Weights of a small mixture-of-experts language model, trained from scratch on English Wikipedia.
Size: 10 layers, 61.8M parameters.
Experts: 352 squared ReLU neurons an expert, 2 picks a token, a softmax router.
Training: a variant of Adam for the experts, 4065 steps.
Below are experts of layer 4 (counted from 0) of a mixture-of-experts language model. Rows are named router (the router's row for the expert), up (a neuron's input weights, with its number) and show model dimensions 128-191. Each number is 128 + 32 x the weight over its row's rms, rounded and kept within 0 to 255. Numbers have three digits each.
After each expert's rows: "mostly gets" lists some tokens that are sent to it at least half of the time. This comes from a sample of Wikipedia text that the model never trained on.

# expert 29
router:129095112160117133129167127149148143132160151160081074118101088104108147146102149151124143137048170160168082132105088101141202102070155144161127088126162120115166167162149075098130165135140093
up0:098133139092055116076141123130122176118153096114149154139194115141096119104146090113131065127183092088128051120130112162104134116097132147124098142160140110175135156188089154104131104093109128
up1:131173145131133126079124107088115157112132153065149134116128095172142119131145086105088122157107117091111156119086205119135109130088232155149099102148159102173092159113198067188138132139206119
up2:161122143071119128093086174182122180142145128129087130159092131064159104140112109171061074189110139141098134099128179132164123156174120119223165160121154109111117134144094086119124103151110149
up3:073129131058133127111153100109120162141168106135105144140104151071139149071107160116078181084138133093099152200085149204164197101147118158170141087167144148085145127106131135106102054178155122
mostly gets: " made", " used", " released", " won", " found", " held"

# expert 3
router:120090120129114102099137100171148106141092102113111092142118089075080115152146175168086134159102124174127038195107139140105125164107162178174114070107188087111149173145166102160152168140199166
up0:153094091079120164102126124113158164119125115108036130089121144193136165137125168119160144136091107160164150139143095158181163161137136093118146155154132133168064097166120132147095122175077113
up1:116173134118135078145144152139108112152152161117109102078144118166162146137146147051137132122166105200111175147114094144178176099106129135145136174148151145144135126140100129106143089141120123
up2:146090107135146098139122052137156102138113140100148135157134120099133128094082107167181127106106130160109093169143103183091143197128155147206102068169145083107161114113196123173165141085212176
up3:084122104191110148118131088112138102153152104151149140127130122154100109145164131148166095119074111199128108143132045156145108133125155158113126142155095171107066184109142135148141161139114162
mostly gets: " the", "s,", "The", "ation,", "y,", "\","

# expert 11
router:136148138121121142117168142099150149190114119083083112086100129111121124103149187102085154099074125159163059178095126130127189113103182162142091118072150127103108202140142098124151125128156120
up0:100085156090163179136092166152105099073176076132063061098093115134106155113116165142125078102113141151188120113091062141104164102148129103115137185095117145104113136080152182160121156113166159
up1:165138118115117123145120074177135121089194170094108103107130141131036110110051103120199132158090132142139186159069116140181115180083093131109100128160072115155128146158201184201119132181114115
up2:091106103163169162142119151201117111158102113165141159123129142147093143090115143095118083083129148077110142164084152121101199082172123157151155094209099152116154137121100108149175137120148107
up3:115131212115144155060100138141160153126147146050133075115192185139118116110153107139145097115136136135143087158070160150071184141121121158112121178142112115152145118093117119126129097137204083
mostly gets: "}", " John", " David", " James", " President", " William"

# expert 31
router:127096129126128093151099134123151148188107109092110094171123116103095171116152169149096164132151086155153097191081137130096145167145145192176118099128202126115090109105129127092166186128148174
up0:179116134135132162073154129128127141138077088134121104107173114119117120187171163115060102147137069097080114102129111182130117116150155131156158108133158114132043135124160128149159081139118103
up1:175111143117114174086148125113119140047091131099070093170143174148122154107150147095121151115136129096204105115092173114183157115105169154078115096136168090077113119091136133180099153194111067
up2:132138166085106116077099086134098113132105152160185134072140142138105133159174148081119180095096097153136096148089106214148202065113178097188108055106127073104143139106173078121134156119114171
up3:102138196106156141147093138124112151094181127121098088089127098130113118131099136085157176133097048127095121086102118157150079092126165125088174142098141138112107114144075070135135200129123127
mostly gets: " Al", " Ch", " Y", " Le", " R", " L"

# expert 27
router:106049148186136156131131125181173139131148140110106136166149174090121112102096127149099150124113125183151112145062140146149168104119158152170094098136134086132127136179165108136162110121126150
up0:144125212071178106118132154194098163121132134143084135160124088163114148115164154106139106126112126127138122115077127128142173125115128196146135054093132116095121110148087102096107123180114115
up1:087131116139148138090120119098167212136116111103151129151169096151113164075064179170189096109112151150155093155114134146105186110126180155118134118093100160118039139183159139118167161148144173
up2:147121115180192091121143164101147105110098112132094110125070131072106127132117123181131128180148091096124088145090139101143152092136195142126115131164124130098101122130093099076130132158128141
up3:148146153114134136097161169094063153109097157206101158152135156077160164124106130141142110117089143076105119101110089107094197123129153118123138126105150125152165101122111110184080071079192095
mostly gets: " first", " new", "000", " more", " 100", " high"

# expert 24
router:114131156176141112139088112211102209202138097174145103073112114114107122077127162172103113136147103153156077140093105115138142133117145146162148126118161070150148112115168121125184147121167090
up0:130082094089126121154159037119178108164147079146156117091121174118115122185069143151140196171093097117144175132156120109148131157053145124083094157152200089137162120101081152183133135140177140
up1:089057115177156109112143130148095133116142114138130108079135063164162089129166134108128129130158125127097153127061136089091148133022146171108114124065145134077080165130122163090098085147218090
up2:165121144088097150127123135083123089142105159144160131128172063103158145143111109155130154160121113162163126158138178065189133147131163124148162081140175124195153119144099080122067129157115070
up3:121082109113121147114128068163191117187104143139095161103139187114083150117115165140163163126151108112168145165141181120152068163124132122106116079090129087153112108145146114100189146157173155
mostly gets: " T", " D", " F", " B", " H", " G"

# expert 23
router:101072116123136142081174114174148095107111092083140131143138128127063148158137177179120118144059138168162035144112123102111172144057146105150135091076154094171122112196137100141167134160154084
up0:142089089128121124149072142139175209093164137113118154136119109168167175125170105204122121083093098146178120117142144137144123165119170160114105087151165090186081072160173062163131173144127135
up1:120189072089147072100117127142107134130150100129119085148153148141151090071188142140125147138109104097158140137109167122145114203098158175128124176123183076137125132131133209128110142149140170
up2:087118107110131103128144154088120109152158106118122083165060165140104153088109141160110115182154160187218161120156061098064083134103093188161092084093139115144111104112175158133097123125129108
up3:129132045092153135154105158113083141157040102145099090118137125084153151132102140078080121194063133173121115108121118187107118155086084125169133111082147140086055086113155136147093149158142107
mostly gets: "ical", "ative", " family", " British", " population", " English"

# expert 25
router:132093137148108101114145132158143126145095135076107104109189130118081112151149201191119116150115086190143109172079112126103151147084152161202115126094168097149113153180152125128148143143124156
up0:121075101168139151076142091077099135115094109116136137085182149063082116150098147123126075142101109149141145187129120104119107215088147078108153113117139102112190123145097138143117083150164153
up1:063165140147137111071107158141140159124101141184146146151153069087103157053146125089156138142144166097190134077115104133136127133115126187129140147080148125157194144158135117156121107102144100
up2:167054156215140120065128121096161126160131121117126128129152132093175148076144090083141197154149141137136168134121098087155153115079114114146106091121138151161103135118120174080120121096154161
up3:120070099145081149131108079086179141137100124176214107163086137147165102161117163096114087135148101096181160113093153147132113155141188134117110130106156102161117044080086161131191134209112097
mostly gets: " his", " His", " public", " 2014", " 198", " 197"